Weights of a small mixture-of-experts language model, trained from scratch on English Wikipedia.
Size: 11 layers, 15.4M parameters.
Experts: 16 experts in each of 11 layers, 160 squared ReLU neurons an expert, 4 picks a token, a softmax router.
Below are experts of layer 5 (counted from 0) of a mixture-of-experts language model. Rows are named router (the router's row for the expert), up (a neuron's input weights, with its number) and show model dimensions 96-191. Each number is 128 + 32 x the weight over its row's rms, rounded and kept within 0 to 255. Numbers have three digits each.
Before each expert's rows: "comes after" lists some tokens at least twice as common just before its tokens as in all text. This comes from a sample of Wikipedia text that the model never trained on. Tokens count by the router's weight.

# expert 7
comes after: "\n", ")", " 0", " 1", " —", "%"
router:134111148156083135145163161137063133123168139141088137144164152165124122096132147133096145141144123158109126087118118141125146125151148117074131123060135104110132082099132164133177150163058171142132160145085111090062131130109099116179080138104099209105132116119109107167118145103127131145
up40:156107163081119113081135110129136153127126124092118164115126154076100117118193089185147159139117165147105055147130127138140093237077079158105192149137048114155129129159059115128120132110161065138152149145179128193154171142100076116133137074148131112176098150129174156060166152169124110081
up41:119134090130140209109128107180170186143126144100151080142122080142153146163146112155174122129054137157129120094132083155099065149132152128094102104129165094101117137134170073125159147092128114128080114096061143145092095134183184152114167133135149181154094112144179068132144073197098152141
up42:161127125148124123163156145144143220094031153143113068123148126140127150174125164146155103106116198151130183134124106120105170131147183127149101114138120135175156180116093076102148187134143133074157120119063157157120093158174185109114156062070112129090059112123071106165112173084116152123
up43:149178092144136128121069121034072111157139130124108114075160052124092111143126151138049098140116166126128135088160155066100097092154098152048142164106118101117100126212166127165147123105143146159155107108143125107157210152119101111114166138153121157133116133171150103145078134146137153098
up44:115125160145088130150171104104093199111068116156106095131211081149202133135132136127160121140063152129128114113134124102117117100146193154131148128116150128140097173189144106115084103063168170133141076102139167140080049185115075112153115069146128110116114135186093127106124180157106127105
up45:141109141113132143107118116175121105142110135153113179057200151113148136171200141182200154098125155076107124136173140138126112088140120153156106069164148139104122130124069111150088050182159126080164158166113102135075127142117118068083116122180098110155109157095143111108141149106131092131
up46:126063133158140090094168169089129168111130134092133074180082123124155127141135111160114124067078139113129162184106105157124129082103145103064205130127145140124178104145112142180134147045077105163093132122143114196057158131182168111154102093129117079134144148087152134127115105102070168136
up47:152123082081185155128176124193143157065114124079201143130149140119104132152136109093060142144098124109125120143115104096124099122146138160175163192141099096156115149128159115108152154092133136154126124085106102216174169081167161116112090070112146125136107143117133124128126074104123137138
up48:189181108171123155089126076115201161131200160155165121188119164065135144118112108103186151166126121152132094156142168157123124107110114086103125154115086050142068146120142095182142150127085102124117126124129078101124194144145133149092150121136150095123099173138130187138145094126125107134
up49:113182207071161143136111133093172151191137121104075137092158116092136143125178103104081151122080140137120176110130134153133114091102120093096135106144129114111087179120116057139161163148136141074071068157141120105119151096138162140110177110097101167101170112113171112126118154084128150074
up50:159135125125193073087134105100117098135162129107122140126156125133081065151139106183192189119083108149198110130128099126110106145092105076116141132118080160130131105130096044100101191165131121139050137143121162133096111136135162099142099107115145138115124137116147170182102078149159151089
up51:150130158105138211080081149114182111193115123091098172077144047095137120151121189139075121126116085111101206128124124118121092160136065106095196101135108163147119211177076124131101105161121102106082126075122142121138130095100164108139137126128142171153149120075160108132098122185144167140
up52:111163082143104121138130097178116125133144192164092165101108126117185078156119173126149125147116128133116177076190165108153153111092145102115166111133134132175138138127143139151131181134093150139109104090101083186134155119067103146116122069120175099191159145135134134091110097105140087099
up53:154154136141082126171094184151121173098122099143116112090143165159182147107148163101189171120080106151141184146115115114101162141127102079168161087126119134117198120143117102138101156089094073125136159168127135160114110162154221090128132113130117077132078175167112136085132156116100127137
up54:168170096082083188108149144126112149221083174119135125125170155141112134155114189118107093103097082113149138103122145125138061180134091140100188158117152127110130158184144153088118198155125122069118131105130100142116131235142148086106138149134155111089146208099119098116196120157135138120
up55:078172151109127104132161128156115139180092171140111147054170122169127164163137085195127149126151153153101096127107111069152102089093147208084175158118157115119117130163110120095107150107161133128097055122152097103145110109131105129156195111142140115116115159166089139108167154076061138039
up56:134130155132087171085115167124105076134172095108127168132190092145091154146175153106137200148128116067141113188155135158084128145132136120117118109149111122157105143168094108098143135144117142105079145118143124122110121141129125085133148116149130117126167158146159127156138149114089066094
up57:174161126142158169129135129123149099095157157139116123192097148069137093131129155124058134100123111115119076094046172131130123131141137158163120072118146147126158138105111102136129145123134107130153146160118076167127138098161095153097095137153149143109120175155105163129126109131076133145
up58:128135123050159188098136147099144122190068100078123175148159114089112153149148160154101114185131095094148115097192121143123121112146145115161170154145167108117151140138092117164054077102124072175160106124153100150122089190119096053161125093102127117172133193056166087130126090086096086125
up59:078143149101163184108139171109119122150127137143132142101166057082151111124135101175165134084109126126141098089067091105169136112101153160156103142133089181097162118126083124131142142095145092117065096138152117200135147117101178151148138141072150147081111114128114178151134043101072110114
up60:100124144179150083142127128123117068124095132116155099134144127148150150108182122139162161093150193140097128149067157116101111140126091163156083145113115112122107108159128138091142200100163170104080186128140139122182124084140064166098077146171094115096171139155132124135137093149112170141
up61:198106068069154141173193106101123116127120096085135160131129143140142155140127163130162075152101133112157118083091140147115048189136118112073148048109102135121142125129128048124182134160084100117144122159116146139084139169194134040152182083118153187174143149106144080095107097162059128091
up62:127185143151185067130118135091151187157101158102102140184071134107172137153187151145119152165136136117104152149146154144135129070121155129152128172128149135154161122169130131135132094113134121053124139146149080090135095096145054134047145025155142116150099249136089115060151082134129099108
up63:197130148135091109140132177107091116129134204119052162138133112049164132122165170166128168154096126139127102178180131087191151081111193175100183108139159153130194129202112130145132112136123102130128102110154099179132089143094056166114164122151128166156136187119116142195190152105112105196
up64:119114147116109134124069202153146100135163138110149066107149081117111154136122188086069066125120145154083062139146149129130078192132107119105153143160142099069109139103117086160166152150124135116068095122148141160188066126147174119163079148087118144085169125131135078134168145145158148146
up65:124136110126094166173110154153127167117117150186123128109108104073158088128186124143144169092083183121145101092125102146164117206123177096107070132106132104077085152109033129144109195132075098127128074127108098193167144102100143126093194105086111092134095133135104190103134065080117104163
up66:179112114147227111089108135143147152152151040135158121112151129129142065123167144177131156106086133069158110149087117115091150108085110139109168139155174193104161111154117125162080146139092129122144115117125119104097099133186143099165175134053146172125057130118165183092100080128089105111
up67:115137134120132113126127145121113159105100086097144084120109158106131170163146153135155171168132165126030158110157154130099144065090102093098121107163072126115218118128124119093153129114152104121115138161108102132242127143119132138141106090134138105135148127116119085095162136085163091118
up68:155107102091124163109116157168093142180143149155095102094141167123186158126157214115099167127123089103123122140074072082148187123125133138109142095140132109136121193121149125154133120099163077081091063142153113158073101052158121128163152114148147133139101165161132162149159147084111158177
up69:136103119070147079176094109124144129156093097168166125138113169111114067125120131109092099147132144182117137138150173136180141097098184090148100135113125100099135111053113110106064077101107126088101114157113110181190142082107113158140128136117172088105135115173113103052080097148138166085
up70:100110165043088185199139121207091137135127163160150170125159140171150196123120138180107150182158104075124161153095066094141139132123189110143124065143161133162131119121092121106100119101145134123115108144138142153093091134139178127152252121024170119149156130127151113097123157128115088110
up71:130168116062100144122141092088128209094107174162105160120116100131120162125090100157117129148113160111080083155092077082127102135126138078150157102108111152072162180110066077099106124119125119201163097191066114127150135161128141107078197123123124162134057125149138139119120128123109173073
up72:130140148111121096173077094159133136138056169145135157162078117107143110117135095175096084140124094090105166150133107089115156139123112138156158155137158113079195099150120117174100165118114115143192120043156129125198088154104111126055166125115131123097125139189130070143151095145134123115
up73:172141181174102115154113102105146218149133145170104136156190090160130158139160116159114112125126108128161112110115106083090094157134138152084148132120116122135088141210154110151069136121185150090162104055123117133081080142136066125133115170187127159164121125144110085148146082100061099121

# expert 9
comes after: "\n", "s", ".", "\"", "==", "==="
router:084099141131115126090130135085094071153148067191091154125143194115119103127101095129130137140132122070135106121144121103129118094099067141120123104133117083127100124093164079099128138123094115130125134083137101138067130168130161120109133173121071212170188113099081170098162149102081131131
up39:161146105092154124080107141104181109079061166193145106114100105145106158197160108172088120124114127131103088125121138180142142127147130119161095114152201052188111086095110105142082174144132184179085129181105113121124161159117126162172114100114195115124081113085129124105096062135064147138
up40:164168161096149131174158151127121189171120140204080168125165113199105162158137110212133096156096131096106106116115143147134138120147175180118178103097128148053095130143077067129124129156205137099134091124146117170147104112153111115088147150098130162155065141190114133104129123093097202093
up41:131126173103121135081163131090113112149175169125148139115147122164077140122147100128087092181138090111163070096137090142166135155186155109140158124141085175069158165143100117173095144171105159095137107131140124185216040127130156093152155162128127126144110135171153125129164107117127154077
up42:152150112113102195098113121176101153153128155137136123100177109165117109108136183126161188157128111079156135131165156135149125165134095189158137120113121105139167138125110187089177168114119161159100156093125100148148112107159145155175097121049146152137153168205176091188140085097107117157
up43:111202135085120162176124117142112175173141107104142145167153178109191125134160111147198115168138113112118100152142139095143147094138132102140146136136168203168103096148102106066143141174178145101093118107152133125126119165192104173164093108114115174114127127132130149141150123125131170147
up44:134124137145114068204160117140114111152106177155097129212129076125175125077149176130117123168088156152044122131075115121175113160131127165131137100169144112142164178134075140118104190161116106143140143085084161155103166161117131130141152111111145105068110127094176106114137096128111128118
up45:132119127173100116152098091100161128135124182102104107101123120146105160141116101097094207050114147127083155078101149159160117140140154144074152107152188119106117186129108109180139067136129109126119122183161092131152185144142111088215164107178166132129152169125158122102174101135141156159
up46:148117120146136102130089168143136124148100147114119107121114135136088120163126146159102122139108188135114192104114112109121160105165189110103144117117165102134154158182056131067100148114121094146126150121135120161151161124115050061088202153143121160149094172192180141153107066158142113093
up47:167146106138089101128144137133137205153120112128200157162159129128092130117128109064099120140147119177129072088165190147098146171192197101094111142101185096113214129157072144128111124122120173108125109156138113131193143105112111162195097142143122124128099111162142139187128144163144142161
up48:147116122121141089141096126114130159154117117121110155160135120086136183111108131141124112141152188142134195137100143176126108113143176154128141185122098123102117094146096147152084125113096064084144112145128133091124117179048064040067153103105133100105095108086156068104228087156143090114
up49:123136201152090148199108124186091116121144167150170088156161071096166092174137179165078172190132125116140110147013086186137060132160097149111134145162151146105157143116144120151113152143123115111133135127095134138101141125143142178126176082112181147130086143177155030189131119187131134114
up50:106163141127172166119157157119096124136047173170215136087133149179075101074133134100143090075121093141131162146100104119118105133157120134128118188119139156069131185112135156121094134114106133117111109134075177137145091151098135143142208105109123173146089152135066134188159113117107150141
up51:094154071076144106146100084164164095122139125181126173125097125122110145101132118091077130148120128139090123153136147169145068077118166152148094156097144185082144103104158110101159089088140152164105125121127170100129130106121079200122116163168156131112133092168199136170154102145135186119
up52:067115131115162133146128135164135196140130145046154065120118160130088102084121100079129148098096097049077138160093105084107096171131111181136099148161073140071122120151125128121144101129150205127117155119067128155145140118080165064182099137154169136086111122157131148102145160208119132119
up53:091183118111139111133080123176113129153066151124104152088179118152173117148154169133081130140090088115105193206155102171114134085121125179130137120149141136102156129190121131131130144116130119084205155121077177123110077140099063074140162108132117059154110180182104093175128128117109106151
up54:156146090123161146193148138114133142080131167105137157183104145116120079084137139176163144146137117107096071152189077159133119121159090160197099193154134087143121117148123125105138181181084142173139128143115116133157134127129111066173140040102140085092118147098139111146115098149169170152
up55:108105140105133055166067162102178179073088097147148160179156145124083102182133148071112187109098142126164163105130129110127118092142174143123093144169143138127110169139144093167134119143152143098141084134103140177147149156065144130189115138134120100136108107108176121130162127156130110130
up56:137108115049138166147161124124102110165145121165118163119112154126160060127128137121060118138158166097095108141108130121096133088109125163103114111104123118066126105213094127139192142181130158174119076167131119140153122196157130071142171145099149100142075123159142145131131136117173094160
up57:078178135123132124115131170161119106116164125152120127123095137109192101175168121037164165141150162100123112166120100119116117120159132078149108135116089116161088115138137174154108224191185174089153053166087172101130091038225129130096126147071077139139105128165085175129146112167099081157
up58:178137171113183126170120128074171168192141148161106079131156124153107167151133109145077140159108159119097087139179215123116100141077105134162106082096136150076134122213130081114116101090128082086145133156101132079104096141152089121084066129171170113117112156121143111123119125177112115153
up59:156113163132102178109089172188098133127115116160139126112169123124195174143156132130171104100127133134121086167150101152158105149175177111166164130159133157173099169140088135168073142179128073099116158192094161124085098114151062086144166140102097072173123137124121109140141135084067069177
up60:161144105079116067150141176162095073100142118126140109114131136167120134118138107113091080153091041170138181119097110096146133082143112084116133125074103125119082082129146107051172123125192136104138140211098205106112136122136144115109180180139167107139066087133139093111181120132158144117
up61:147168126191130134165133167161104196078135094143124093144115148177127083180153142121108090157056191145109145148125098142089120101142130109114129145099173120119097172097141145119113176126183170160195099138125145147126170103066164101174098120139176141149055169120118161111106132098155151122
up62:097112138138155109222119136148126110118155112123129087128187102113103132141135107178118212111064189123050081181103138108156102144058117139139222135078140158113114177110128169142137106155143176114121068153126150086122128111067103132169119155102184127097140143149109162118182125189080191176
up63:158163152134108120137108136078126077203087148168103105114132146147108132179187078110143156182101154165103195098061192151150166155137091172109107134111119088151178108129120123112120191144131190071203096104102140082138132132128158141097078143119106119135124148067154131128117127113178102084
up64:116105182158150107179129129174122118115135105167107132115120124113093172181131069187111094135106205111115118163109130111154119145105143122099125125150112204082124139147148084163071118099167172123080066084145060157143087068123166151158158147080142109101145134194092110145113115141082128075
up65:113124078024148108085126134149124163073127115109186135115179120142130114174172099109144091163127116127091144087100077066167153137113120120151165154116182141112165150129105165168111126102153093152211097106098128094113122151111117114131165143098143111128085133099155142124145149139120107095
up66:136155140131138069159128151128126132162173134130179127132125136176147086116086111141126111148167053131106135141172120087164163122125220184116152165106153157173120086138120108143155090142094109094116133094073124177161169086116154122130112161120132159109077087170172122069182122112144154121
up67:125179156115104144142150119127120165110088188113101210129106086104168092105132162138114169172099107102138185094179110150132102110098107128176170139174137155053145113142066164120187143124112181156118106131097105122144130180082124095222097093126127085119148119216157115117142094124083094134
up68:126172122087098168190117147094187120129105157152142131178106102175117116167144136126115126132091110177138142075094105086108144135139157082095087198117119089113106125138179156111103147107141160117194088091119144111147096128079073198079169150152141127106055111126169083130158140139131123089
up69:124147104125119173094081162110094128169094114109120111114123115123130171135118124119084162144135089117131110103157086088183075150098114166172149178188137099104127209117037148134077110120101094135121153160061144114069087180108113132172160115072121061114118209122191101208116104106090162146
up70:157180137135132129085122131132119120147099126132116129185180066094137193109115139164081100113071157173127110118095212122131117150126175204080132108158084139072174162179122147073132098139143151138111105095131117178074179162124056134125111151160156139117141151136130062111134106125077102159
up71:124139168081119137145193090142103176123132101098098097172116165131105044098114196091158094121078108114149130151132152097132109129156171191155127134139125137101181168128135119143133133079095162137127154100091089173138167128120152085175084116159155158100128119126169101102149117123138176091
up72:105126111057198126093168160182131137129122117186138077123150147186165133115136149142145133173131216095089122144164106128145178094122120173101106145142149102167087131097126154137115123137162170086087099178142117191181134098098167134204123137116144081117116148135118136101147148126097195054

# expert 8
comes after: " |", ";", " W", "|", " K", " H"
router:144119177142153129111137072120138162111084142059114148099174158157147121143083130168073143134146180116132114076151139119112213126177091144106100142151090100111137130155128115108143077158117121089129126164130158118116136130079126123133131161110149020143071136140134104071143146109117086103
up82:126094121136142089071168135080110155130121132127174091127159116110129064119145162095072174099076069107085127129129152104133049107098109154163178163119133198119132140071098104142123112172139104130168182133051105108141123142126089156149143136152200169175096147122177103123141072164166130133
up83:077129122090137156179150137172119085105156130134088134121119164131116106140175140090103218146100109179135139082094136182126139114059093121154139138086086122119137125134078119125140120097074085106131089101099156149091097112165132141165090101100186132144161122118118113125091108167105114134
up84:166122143172138100124136099151097160119113098109152190170109113162065064166097130195182141130164100143097148122155142081136130056132123136071151130147183092148188187115101120106107129124110172098176113108157123147160141146099156078123071093199137124131124127172159156098116150135083172110
up85:103151192068083125125152144085072109153075132111152148094065136146164083190105121159154115106128046085114118147102130144120115095126149161145118148145148137142138097145151135094119140172153168117082164153120186106139130147132117110242117149080148166183127117152091187162099120134153070151
up86:116155103129094127120149150151160136144060084074130149123133174145188167128118131106078137141125123158163120128150097218167140089132107127177187132073077118083163126115093123212183126053151138164121090143133108138134132154118165129109146142111173171111091098081145110127096119124135154106
up87:024154079167102103121181122129133056117092175133118132117151101139112118111137175152076148145080125126127152124150109125171122149139123158107124097151147120100166176172129093135113130115085151090179123135109139133139141129126113060121144086141131102140196174092135134082165095132107111100
up88:059201108081123080117105188182122089118123133091116127120162118091140127127141168105115124100116134128150120102110093067121133164041096133137087128153180124157124119181125107112144163104138103139102157074112153197066152122128127120191137141152079125056181151079124099146141160152124121056
up89:070093135056096147094119142138061131105118203119141113120125162095176118168114159105080156155135123168099082151160111088102120046084109156104154087146100141133110161171103132143141111151169152132164158107087139159127101163094101169187128155154124157158114145170148157073140105154099106131
up90:170126154129107144161074098186142112100174078137104112146140183114095119156148183097068171160113124108175127112164208093126146100133177104090092151092145183191130154148106162131087096090150138123141129074071123150121171159125118053144080145187129087129146075136085142117096124168116137078
up91:168133118075121148137107169126122136089111107162191194127163139142132077135123191065127184132130116125167123072097158196122124092130135121171111162137142172130139160192123126099196141156084145125114125106149183101146131119113105193165107162050139167161083156136177162112166110132064096134
up92:058153129078136167173136144152099095163070151107125142124107121120208131114174170115158165086140114115146081072098064169165184158132177111101134172154094150055122114156078105116132158135137150197114154150132130114119109079163091140121105160037136205126101159109109144164124116174099136174
up93:114222159142114168121139098100125098099138178115049178093083102140148166136140174135137161161100138116089133122161127070096116068174179109153138108156163131174150122117074138164197127133125115162095163108151113114088074142112087139149188153160124150136103146179153131232150145133074150101
up94:076124194113117160090126131149098162119146145117112109139126140164113132183194170135129171128093121064122116133098110161059113127129125156106140170070134133096126137159150094142107114153107117079163133107183172078142090142116131103139100166079157137162128159161083128104131111087157138143
up95:144120147050135094147142157128077143100142107140185069105100141204134138153179165118129166126150190126092117148145151093192123140126116100104140033088114126118061063101137108115142131131157156105139110152099152145122108094110180119115148105107205138121090111113091130125125139119080148080
up96:047136129156151119143066162147123123121136078136120149135162086105131121077161152045131177089078124133090139156111116118129127150095171094100206088111159118156116181155149091091111145073148204159119149187138144152059175076128149181124086161086155153133177132069133153136199092132122121112
up97:105138140134158112145142127134132149119122159158090141164136122183154119122133128138103148116138105180135123099137167108124104076095106116110150145129114162160074080149146092144192142176121115141097165048069182133105148146171107088183085059055184113164128144201144137140151114155162104149
up98:174086079083145096187171132093150121161129105073093127176066088125092115161131148137092118109124113130100129207151132159171133160146133134121163116119157121079115096137107055077162125135070111185087149144117178096066131127192081063133111067154213119132150127147114140137069122189130159150
up99:130167099141102135109092096120140175139090177125068129160191087159137109173152118092131155150152151089096120140145063132164124100158124122109149091135128173158104156169069122107163135127165149117149166172100081142162162110150203202071142122118061147109130175121155089163135137107106097107
up100:148164058141168086156157099194091126167122105143092164162098180145135182198116111101135208127102105096124095098144109143207115171149162092104109158192165152091104142078143106099092197114126170187155084125080172145106092122174109139113113156110139104151170149104116137179142133203105135118
up101:042163150117102110145091152110141152084169076121123127077156130101134138130129123139156121111099141153172187098136127136187133117073058114181131141135141145088133137186137116154113185111147110106162102095111106153131144089128145093134164164132111120126136086148109155137173144122132139101
up102:119169189165068171145137171108104200155106134154089177182170110114093091163139117089160105133104082115150105078147185118125069125184119116121154103136174147081091137082147130083117154108116144148092098118146109107093209103160157071083141097167178137180151114066150110085131134152158131179
up103:109147155115119100151186095107164145121084135120150130157135138141157136142099105111180167144073087084111148122132127095096152085182149183170092119128192115133136100172145123115130125133146112138073094155100131106179120113109051156102091096142074151135097120116136110092111131183118068159
up104:110129091209144132142068126071128124114116148132145173124097131092155129138157182147166145156117111116110143136145194182104120117150150134115116103184139139165150100111095115099098077120191154134115134131142125130146108158150114110081124114165174132143119113161081168102105162193144172162
up105:158168099135092100097084224088124176175104125175141119155150178126147151161102097122139110134118039113104173167112143155149153097172143122084137131105126130130155123105135102054086091065128106138092066077088099148153195109140077128131116134133133103118149121164136102140120140136117133114
up106:139176167105092134185111172176062074135136179168138162107149134080146115101106211161174125158140089095144101075132126117127099116083146176155157124016080155161146090173075154187174127162156125127134094117170150120206165114160133128103128152156096169194144132169056115164128181117083122133
up107:120090155129143126124148178124100098154067107145105131133080094107116122149114144141082107111152169111126126155108148140119119155102110100136130134115155106108168131113162168128078143121055093139068150135133111113156094088126129125179131101104144139085189117135119179167153143126119128129
up108:177199175166090078093092174124116108082142117137087114154152175148146142112112170155095143097130103110175178121184090170208111147147112128115118124118128161166156086175147080177123100150136097114130097123085103110102147115132136154146087166125160149132179085101108156120115126201165103117
up109:129174093059103093151108157104122120107109122124097104215094156115136129139132074118102123148089090180124154112220115107134164104120067146107216140122165116134107164131125132126106196136057137138189092141078126182182086085081100106133134179101102132108145120139096135112177151162117070110
up110:167120103045109163073165171153139095138166122125164153087172140124150153134172123150059138078113135133124113176087153163149127167188146171150156205075100092125176115156092116110120120156165139157141127147101152127127153084155075158115162176112144155110130096105133152162150157149116116084
up111:074102154155103094162084127118094126114115096136112110114099139131133116178126139085162119085152072094116173146100095142115081092147143134075144102135143076132120128076116122141124149069118169072089157144135113168142120138180154143184117130197181076117099121113150071189170096139112077160
up112:087125123132154115114118136105148112121145065119132143104139206104168174160184085134103150146130137102083152075185127172088126172109135086120124155115173148070191130157105152142123130168147116098092154124118151117172110124111152088132104089172142187189133119122145083105157118152071130167
up113:111171162164156099143085146114095129137144145145165109171155154089076132095162107184103128126126084174148159122082133128177079101107163093103111129132092168106115167172119163116123099130106139173134099050173091161125103106164105127137089179112181193068167109152188134095100123118178105178
up114:087117067086143086096162187128126128153084174149161167112128085126129119091108136091086129143093100130172106169126103166120130134167144149158047160137097087099135101166099109133134213157062091024120128136151112120144120136079129150145149082133131129140097107129152107085146152169088106149
up115:074102155139106150130087070133111134177137136156113117113143129155138198157119192126093120047089176148126165148129149135129188085110076101125105126140100178102178185138189163171133149147139114088155127093124121124117095134119121054207126111109139097140155121080067085122124169104144196103